{"n_layer": 16, "activation": "swiglu", "moe_layers": [1, 3, 5, 7, 9, 11, 13, 15], "routed_scale": 9.39, "n_kv_head": 2, "rope_fraction": 1.0, "parallel_block": false, "beta2": 0.95}
Below are experts of layer 3 (counted from 0) of a mixture-of-experts language model. Rows are named router (the router's row for the expert), gate (a neuron's input weights, with its number), up (a neuron's input weights, with its number) and show model dimensions 64-127. Each number is 50 + 12 x the weight over its row's rms, rounded and kept within 0 to 99.
After each expert's rows: "comes after" lists some tokens at least twice as common just before its tokens as in all text. This comes from a sample of Wikipedia text that the model never trained on. Tokens count by the router's weight.

# expert 52
router:42 55 51 57 45 43 56 62 56 34 66 46 49 41 52 71 37 51 49 42 59 54 27 47 70 69 71 37 43 65 44 40 64 25 45 44 64 45 43 60 68 38 55 66 56 44 51 56 68 73 48 54 64 29 53 48 61 50 59 36 50 34 45 53
gate0:65 63 71 50 74 73 54 37 61 38 46 49 43 42 53 48 41 62 55 54 48 57 47 31 47 45 72 48 55 58 49 44 53 37 38 58 74 60 62 55 69 82 50 32 53 61 53 45 61 71 52 38 53 61 39 68 52 61 46 54 49 53 68 41
up0:57 59 51 55 19 42 50 46 35 73 33 71 48 48 48 36 54 67 38 54 44 60 65 57 60 62 40 43 56 50 36 46 59 52 58 64 66 56 35 42 56 48 25 55 45 48 58 33 29 27 51 54 40 58 52 59 46 60 67 52 54 37 61 39
comes after: "\n", "\n\n", "-", " He", "He", "|"

# expert 98
router:29 53 28 39 52 41 65 61 42 40 70 67 62 42 43 47 45 27 56 44 54 60 60 34 52 66 45 48 47 62 63 42 66 55 43 62 37 69 50 68 67 46 65 30 65 39 47 36 48 45 26 31 46 68 50 36 62 36 39 44 50 58 71 61
gate12:45 68 21 53 53 43 47 62 61 47 34 48 69 54 39 28 52 49 69 76 64 29 44 42 41 51 50 46 55 48 52 42 30 36 39 67 45 37 61 21 41 57 74 60 50 61 53 51 52 53 58 54 29 58 35 45 60 52 46 59 54 38 35 68
up12:51 59 46 45 49 40 42 79 45 60 38 53 63 59 43 45 35 40 73 60 68 36 49 55 38 57 61 47 65 52 72 40 42 49 58 67 44 40 49 31 41 41 86 52 30 49 57 45 38 53 57 59 36 44 53 40 57 41 46 56 27 40 34 60
comes after: " | ", "–", " ", "; ", "| ", " ("

# expert 60
router:31 52 27 43 47 42 62 64 47 37 70 71 60 43 46 49 44 29 56 43 54 58 62 32 56 69 43 48 51 66 65 37 83 56 41 63 37 69 48 80 60 42 63 29 61 42 51 38 50 45 22 32 45 69 48 36 60 35 40 37 56 64 70 61
gate0:40 33 56 38 43 66 48 65 49 71 57 43 63 46 44 53 62 55 59 42 60 51 28 41 39 50 21 58 67 62 28 51 55 52 55 37 55 42 72 50 56 45 44 58 48 62 30 43 75 64 40 48 50 64 48 41 66 55 48 53 73 55 46 61
up0:37 57 50 37 39 62 39 57 63 53 57 50 33 61 45 49 46 52 48 32 40 52 40 38 61 47 25 73 44 60 47 51 45 55 38 43 58 32 68 46 60 44 34 42 44 43 21 34 62 61 55 60 43 64 47 32 69 57 67 56 55 68 61 74
comes after: "\n", " |", " |  |", ")", "% |", " |  |  |"

# expert 51
router:38 32 47 39 48 39 59 60 44 36 74 63 47 39 49 54 43 42 32 49 42 34 56 43 58 43 55 59 70 50 35 38 54 28 56 44 36 61 66 57 54 40 57 32 66 48 60 39 51 43 38 47 43 49 47 70 41 58 43 36 53 37 48 56
gate0:55 39 52 56 35 59 46 61 04 55 42 65 38 50 68 51 49 43 40 47 52 46 57 46 53 74 56 50 62 36 61 62 41 49 56 37 48 28 64 30 54 55 56 52 47 68 44 28 59 56 58 62 33 48 54 59 50 67 40 74 56 43 51 43
up0:53 52 52 49 38 54 44 58 15 57 42 67 40 50 58 49 61 42 42 47 51 45 56 49 57 67 58 58 65 39 58 65 44 54 62 23 36 21 60 30 45 50 54 48 53 64 42 27 59 63 57 67 32 54 54 53 51 66 38 69 55 47 53 39
comes after: "\n", "\n\n", " |", "==", ")", "==="

# expert 50
router:30 51 30 37 47 43 63 63 44 40 68 69 59 41 43 47 43 30 56 47 57 59 59 39 55 74 44 47 48 64 65 35 58 55 44 60 36 68 51 71 59 45 64 31 66 41 46 36 51 41 22 36 44 70 50 40 59 35 40 21 56 56 68 61
gate0:63 52 61 41 70 54 47 48 45 46 68 48 55 57 47 89 53 49 29 44 48 64 53 67 34 38 56 45 65 57 39 54 27 52 51 55 65 55 42 44 38 53 40 53 43 78 47 50 32 58 53 54 43 32 73 51 50 37 60 51 44 56 44 46
up0:55 58 51 52 25 59 73 65 65 50 47 49 59 59 27 39 32 63 64 43 53 47 60 39 50 56 40 61 52 47 64 44 31 34 59 47 27 54 50 42 41 68 49 64 58 49 64 65 52 70 41 40 58 46 46 54 54 13 39 46 50 64 69 46
comes after: " | ", " ", "| ", ", ", " (", " in "

# expert 123
router:34 67 50 43 61 42 58 58 61 37 51 57 58 43 55 42 53 75 49 41 40 60 63 50 43 61 51 46 76 56 48 56 40 46 63 50 63 63 58 51 28 31 26 47 36 66 47 30 25 40 77 42 41 61 61 49 60 41 36 44 40 63 38 56
gate0:54 55 54 50 77 55 54 59 35 31 48 83 42 10 40 56 48 67 57 48 57 67 50 52 40 46 64 47 31 48 61 47 60 45 52 44 37 65 57 46 64 53 37 34 43 37 40 44 62 47 57 59 43 46 45 36 48 46 47 37 42 72 55 49
up0:52 61 62 39 42 53 36 37 38 42 53 44 26 53 42 44 66 42 42 51 59 37 46 47 54 51 55 39 63 31 53 55 43 36 59 51 45 54 62 47 48 69 62 36 54 79 62 38 49 36 71 55 54 37 54 53 48 45 43 39 53 39 49 16
comes after: "\n", "0", "3", "1", "6", "4"

# expert 104
router:33 57 32 30 55 45 49 72 57 55 49 51 52 46 30 59 50 67 53 60 70 44 57 37 57 63 48 61 52 57 40 44 60 55 37 54 32 63 56 54 24 69 44 32 66 65 63 40 39 70 56 34 69 61 61 53 60 52 40 42 43 54 37 63
gate0:50 67 53 43 62 49 47 65 46 44 45 46 41 54 61 61 59 52 56 45 40 58 40 50 38 75 39 67 33 54 52 46 50 72 52 42 36 47 39 30 26 49 36 38 50 41 58 43 49 56 45 57 24 05 48 51 68 49 33 46 45 43 49 65
up0:44 49 51 52 63 42 46 56 61 34 39 46 44 62 53 70 44 56 47 67 35 91 50 46 36 58 49 36 49 55 39 61 57 60 52 48 49 44 49 60 40 49 45 47 53 54 43 21 48 58 45 48 15 25 55 61 60 58 47 45 49 47 66 47
comes after: "0", "1", "3", "4", "2", "6"

# expert 66
router:65 39 59 56 33 39 57 50 65 57 42 54 38 35 61 64 72 58 38 25 55 61 67 63 60 34 48 67 34 41 63 37 60 53 61 43 60 43 54 56 45 42 23 55 52 32 58 37 45 72 63 44 61 32 51 52 62 69 77 52 61 56 46 58
gate0:65 51 55 58 39 40 47 51 66 56 30 55 49 60 46 54 61 63 45 49 67 80 46 54 57 41 49 48 39 34 67 50 45 61 44 70 59 52 72 56 59 60 37 56 59 54 42 29 54 61 36 69 46 50 59 44 44 91 63 41 55 57 57 54
up0:66 51 60 57 44 55 52 51 63 60 31 55 46 61 56 53 68 65 42 61 68 76 51 46 52 44 48 59 36 30 75 44 50 65 52 72 61 59 71 46 47 52 40 54 62 63 50 28 53 51 38 64 54 54 46 45 50 85 58 44 59 59 53 45
comes after: "\n", "\n\n", "-", ":", "- •", "- Order"

# expert 61
router:38 60 49 39 52 75 52 57 47 45 51 43 60 42 55 45 45 38 47 53 51 61 58 44 63 57 32 45 33 65 47 58 51 40 57 49 40 62 72 30 59 70 61 47 57 48 45 53 70 55 77 49 32 44 56 58 43 29 52 40 48 54 70 59
gate0:49 50 42 61 58 38 48 49 44 59 35 48 43 53 54 44 62 57 43 20 38 70 31 50 55 35 50 70 52 52 62 56 59 40 45 81 60 65 53 55 65 43 74 48 51 26 61 52 60 63 67 61 38 88 53 58 57 39 49 55 45 66 47 56
up0:47 44 43 59 60 31 50 47 46 55 33 52 59 49 48 49 61 44 27 45 34 44 39 50 64 30 49 45 68 66 64 48 46 37 45 77 59 57 47 50 58 45 61 54 50 40 61 57 49 61 58 62 38 76 50 65 58 46 67 57 41 54 59 40
comes after: "1", "2", " | ", ",", " ", "–"

# expert 13
router:77 58 71 55 31 37 51 54 48 35 67 47 53 43 63 81 51 55 54 28 54 57 45 57 57 52 54 54 35 29 42 53 44 59 46 50 71 40 54 46 61 51 25 60 52 49 40 43 57 63 54 66 67 35 29 52 61 59 56 49 50 43 36 55
gate0:49 40 40 63 60 50 42 47 45 68 55 45 57 62 38 51 53 42 41 38 49 37 81 49 47 66 46 51 17 51 33 38 47 48 30 38 54 47 50 49 60 45 59 65 61 56 23 58 36 75 55 45 50 40 43 56 51 59 57 56 79 60 51 77
up0:41 56 64 40 35 48 63 59 44 37 52 61 49 39 70 44 55 66 68 61 62 56 25 52 51 44 49 45 68 59 64 65 53 51 70 67 50 62 51 52 36 42 35 52 37 37 64 44 57 33 52 59 58 74 60 49 41 49 51 43 19 39 47 27
comes after: "\n", "-", "\n\n", "- •", " is a", " ="

# expert 102
router:72 30 41 38 36 57 53 35 44 53 44 61 45 70 57 68 59 55 66 47 43 55 39 42 34 53 65 59 36 63 43 40 57 64 47 60 53 65 51 61 53 68 60 49 68 63 51 57 65 31 68 52 39 34 63 57 57 40 63 39 34 36 69 27
gate0:50 42 34 44 56 27 55 64 61 60 48 76 62 48 62 60 43 45 51 39 51 21 38 61 36 55 58 39 49 61 54 44 53 52 29 53 56 61 44 53 48 35 29 47 44 47 41 36 54 47 37 41 56 40 31 50 33 53 38 59 41 58 61 47
up0:41 65 62 59 68 70 45 36 41 38 55 30 51 65 45 56 42 78 50 65 72 54 62 59 44 55 59 60 36 52 39 55 47 41 70 49 44 41 54 49 39 61 70 48 50 33 54 43 36 56 59 47 36 40 62 63 65 56 62 50 60 45 52 46
comes after: " |", ".", ")", " =", " |  |", "=="

# expert 119
router:28 52 30 37 45 39 66 61 40 35 69 73 59 47 48 50 38 28 60 47 53 56 59 32 54 59 42 53 46 65 60 40 79 54 44 57 35 67 49 89 61 48 61 28 67 37 45 35 50 44 26 34 50 65 48 43 66 34 43 55 52 57 74 59
gate0:53 47 65 29 58 59 51 66 66 53 52 68 54 61 43 54 49 69 64 67 49 51 52 75 50 66 56 53 37 47 30 43 43 47 66 35 48 36 58 48 68 40 54 49 48 45 34 41 61 50 69 64 46 47 46 40 51 40 69 43 54 54 47 53
up0:41 22 54 36 48 34 52 35 48 52 52 42 38 61 42 26 52 52 41 46 33 59 46 41 59 48 16 38 58 41 42 42 49 55 42 49 53 65 47 53 51 50 62 58 49 74 65 70 47 49 15 53 27 62 48 54 26 43 37 50 57 43 36 38
comes after: "1", "2", " | ", "–", ", ", " ("

# expert 39
router:41 66 57 50 45 38 60 63 65 41 45 57 36 68 41 58 61 52 41 55 64 65 51 41 58 48 66 31 61 55 33 41 59 34 43 33 62 62 70 66 58 42 37 44 60 65 57 25 45 64 31 35 32 40 54 54 43 42 30 40 52 71 75 44
gate0:42 52 27 48 30 54 59 41 48 58 43 60 49 24 44 42 56 34 47 54 70 55 42 43 47 40 47 39 52 47 55 55 35 57 55 40 68 72 35 43 62 49 39 47 30 62 34 41 59 48 37 64 52 05 28 53 30 61 64 50 47 65 41 37
up0:48 61 33 40 36 60 71 45 40 55 53 58 63 23 36 50 59 44 42 57 64 54 50 37 53 42 40 39 34 58 64 51 40 51 53 39 65 53 36 48 59 46 33 47 36 56 40 43 59 68 36 58 44 00 21 54 34 69 51 51 50 63 40 46
comes after: "1", "0", "3", "2", "4", "5"

# expert 84
router:73 33 32 35 37 76 44 47 49 66 36 58 23 71 58 47 42 52 57 59 28 43 50 43 70 62 46 54 25 68 56 37 58 62 44 64 55 67 56 53 58 71 63 76 67 77 64 70 64 33 63 67 30 38 42 62 62 32 54 42 58 41 63 31
gate0:43 45 45 43 47 62 55 66 41 79 43 44 65 73 49 24 44 49 53 42 70 51 51 47 39 49 50 56 39 48 73 50 52 41 64 24 49 43 56 48 49 65 43 53 55 43 56 48 38 60 43 44 60 39 42 43 56 49 47 44 65 50 75 53
up0:40 40 46 62 42 27 51 61 46 48 51 59 46 65 50 41 47 61 72 53 70 57 70 38 58 54 33 40 42 36 85 50 44 53 48 42 57 60 44 51 49 39 46 51 48 59 35 68 35 54 51 28 56 48 44 52 52 38 69 46 70 57 64 60
comes after: ".", " |", " =", ")", "==", "==="

# expert 35
router:30 53 25 41 46 45 60 63 48 38 67 63 59 45 45 49 39 27 56 45 52 55 57 30 56 67 41 48 51 62 63 46 66 55 42 59 39 67 54 75 63 39 63 30 68 43 48 38 49 44 26 30 50 66 50 40 65 33 41 32 60 60 72 60
gate12:61 56 42 59 64 41 56 61 45 44 42 51 46 56 53 37 46 56 47 67 43 50 63 73 52 71 44 53 53 55 50 56 40 44 61 45 46 44 31 65 35 37 49 64 59 57 36 49 58 65 52 42 65 70 25 36 62 31 68 47 47 41 55 22
up12:53 52 40 56 77 54 59 55 49 48 39 42 66 50 58 45 57 41 55 60 55 47 55 74 50 66 55 26 52 44 54 35 45 43 63 42 47 36 35 32 52 55 36 69 66 66 55 47 38 48 61 48 59 55 49 60 56 52 47 44 37 38 35 38
comes after: " | ", "| ", ".", " ", " (", "2"

# expert 116
router:43 43 46 45 30 34 46 61 50 44 55 50 44 42 59 72 56 51 40 55 49 37 46 63 61 57 67 56 41 43 35 48 55 25 49 47 72 29 65 59 53 42 40 61 61 61 65 78 53 49 41 47 70 61 56 31 63 40 38 36 41 40 69 41
gate0:39 53 43 39 58 58 55 32 53 54 39 57 44 66 38 19 51 32 27 56 53 46 62 56 40 65 67 18 56 54 66 52 38 52 31 29 44 40 34 44 60 31 42 54 54 54 37 65 20 69 58 59 57 58 63 40 48 46 43 46 58 62 51 45
up0:51 68 58 29 41 47 47 70 45 56 45 42 19 38 54 51 33 48 31 60 47 55 18 63 30 61 53 53 52 54 24 54 81 54 45 57 53 52 52 43 42 53 62 43 59 66 54 36 43 58 18 54 29 39 81 60 56 30 65 48 36 30 65 71
comes after: "\n", "\n\n", "2", "0", "|", " |"

# expert 126
router:70 34 36 43 35 63 59 42 37 43 72 64 65 65 66 34 40 37 52 42 42 45 65 40 27 60 60 52 54 61 52 42 54 51 37 64 26 69 63 62 62 61 62 70 55 60 32 66 33 31 65 62 42 50 71 65 59 34 48 38 53 41 45 37
gate0:29 44 46 54 79 56 47 64 24 23 49 60 51 52 45 46 70 44 44 57 53 61 51 49 50 45 57 51 52 39 55 58 52 40 38 49 32 53 34 47 37 48 60 45 55 50 59 83 65 77 49 43 44 35 55 54 56 45 49 56 58 45 59 32
up0:39 53 47 38 49 36 45 64 14 18 45 58 57 58 40 56 44 46 35 56 57 58 63 37 43 40 59 60 56 50 44 45 49 47 24 67 53 47 42 46 45 45 45 49 46 45 40 60 64 64 50 44 51 44 52 47 61 39 44 54 48 48 79 37
comes after: " |", ")", " |  |", ".", " |  |  |", "\""

# expert 87
router:41 61 45 55 50 53 61 72 32 44 37 43 47 61 26 30 38 38 61 64 57 42 61 43 60 55 37 38 29 60 71 47 44 60 55 59 50 64 66 63 61 64 52 38 62 51 48 59 64 41 39 43 34 53 40 47 48 35 55 39 49 40 56 65
gate12:32 41 63 33 60 44 37 49 72 53 47 39 58 49 57 70 36 55 35 79 46 66 36 42 42 40 66 36 73 59 51 50 56 46 71 56 50 40 28 50 66 50 39 28 58 29 42 48 61 39 30 48 57 61 28 64 49 48 37 38 40 40 46 40
up12:57 55 37 64 45 70 55 69 49 55 43 35 49 27 33 36 70 53 65 45 53 58 56 48 44 40 35 54 32 47 44 51 41 39 38 55 48 48 76 35 32 47 33 48 48 65 37 36 44 53 72 49 69 72 64 33 50 59 49 49 41 77 46 40
comes after: " | ", " ", "| ", "–", ".", " ("

# expert 11
router:30 53 32 37 47 41 59 63 45 36 71 72 59 45 44 46 43 27 53 42 56 54 59 34 52 67 43 46 46 58 63 29 74 54 44 56 37 71 54 77 62 42 58 30 61 40 44 37 50 39 24 31 45 69 48 36 56 31 41 33 57 54 73 58
gate0:55 45 69 47 24 61 55 38 36 61 36 45 46 55 51 63 59 66 42 52 23 59 58 48 23 68 35 59 39 56 47 79 52 55 46 32 46 38 55 27 54 46 43 48 59 37 65 52 35 51 42 35 37 62 42 52 69 73 42 54 57 69 54 55
up0:53 30 51 51 29 32 44 60 47 48 34 35 25 68 49 49 28 33 59 56 58 64 42 53 49 44 72 53 30 55 30 48 62 26 60 73 42 54 57 64 59 56 27 62 33 57 22 54 56 49 43 43 56 42 38 40 48 50 57 49 58 60 67 46
comes after: "2", " | ", "1", "–", " ", "| "

# expert 77
router:48 57 32 45 36 38 56 52 51 32 41 50 59 60 39 60 46 36 59 60 47 83 38 45 58 44 58 50 52 52 62 44 63 40 53 41 39 57 37 66 60 38 41 34 68 26 51 28 56 43 28 49 60 73 51 52 50 48 41 41 54 40 62 32
gate0:54 46 60 68 54 68 43 23 58 63 47 68 58 67 36 57 38 64 54 55 18 53 60 47 67 62 73 37 53 50 57 58 31 60 50 34 54 59 51 60 60 45 66 49 47 50 53 70 28 47 32 70 71 39 66 64 37 72 41 52 33 46 46 44
up0:39 52 71 60 50 48 55 19 41 49 62 69 46 67 63 58 34 65 37 55 25 57 62 44 58 51 63 33 52 64 54 58 40 53 49 24 46 59 45 62 72 51 40 41 46 49 62 65 24 42 50 85 66 34 60 56 35 65 53 51 36 48 54 29
comes after: "\n", "\n\n", "-", "|", "=", " of"

# expert 54
router:34 54 33 38 46 45 64 64 40 42 68 65 65 43 44 49 43 29 59 45 51 53 59 44 50 67 41 48 45 60 62 45 63 53 43 54 39 71 48 80 61 45 61 26 63 39 47 34 45 47 31 34 48 67 50 36 59 35 37 27 64 61 72 67
gate12:55 70 40 82 51 42 58 68 70 70 77 53 43 64 44 70 79 48 66 66 49 50 54 35 65 60 45 54 51 59 30 38 23 51 67 66 60 36 49 53 50 53 49 63 50 47 67 54 51 57 66 45 29 55 50 51 48 23 49 50 72 55 44 61
up12:63 39 51 48 43 64 52 53 34 63 45 36 51 50 45 58 27 55 73 47 40 38 52 55 59 45 56 42 13 47 27 62 61 50 47 47 32 48 37 64 34 45 38 65 54 44 54 24 33 14 44 57 52 45 60 49 52 48 53 54 50 54 54 64
comes after: " | ", ".", "–", ", ", "; ", "% | "

# expert 97
router:37 49 40 46 76 39 49 36 58 64 49 40 22 49 52 73 53 55 34 64 56 52 49 47 65 41 66 53 64 57 31 41 47 43 28 39 63 48 50 60 50 30 56 57 57 63 51 42 42 61 53 29 65 45 32 51 49 73 27 46 43 43 32 47
gate0:64 41 69 48 52 66 48 43 56 27 43 48 41 36 60 41 47 38 65 54 74 67 44 53 44 45 63 41 35 24 67 52 69 52 54 52 52 33 54 48 29 58 64 83 51 37 30 48 58 46 55 22 48 52 53 44 42 11 52 48 60 49 23 52
up0:49 65 51 40 53 52 59 45 43 69 37 55 47 58 54 43 50 43 64 56 69 26 72 61 55 41 36 43 63 67 55 40 52 67 57 51 79 52 43 44 60 38 55 60 62 69 53 50 27 50 65 39 57 19 46 43 60 53 78 53 37 60 58 48
comes after: "\n", "\n\n", " |", "|", " was", "==="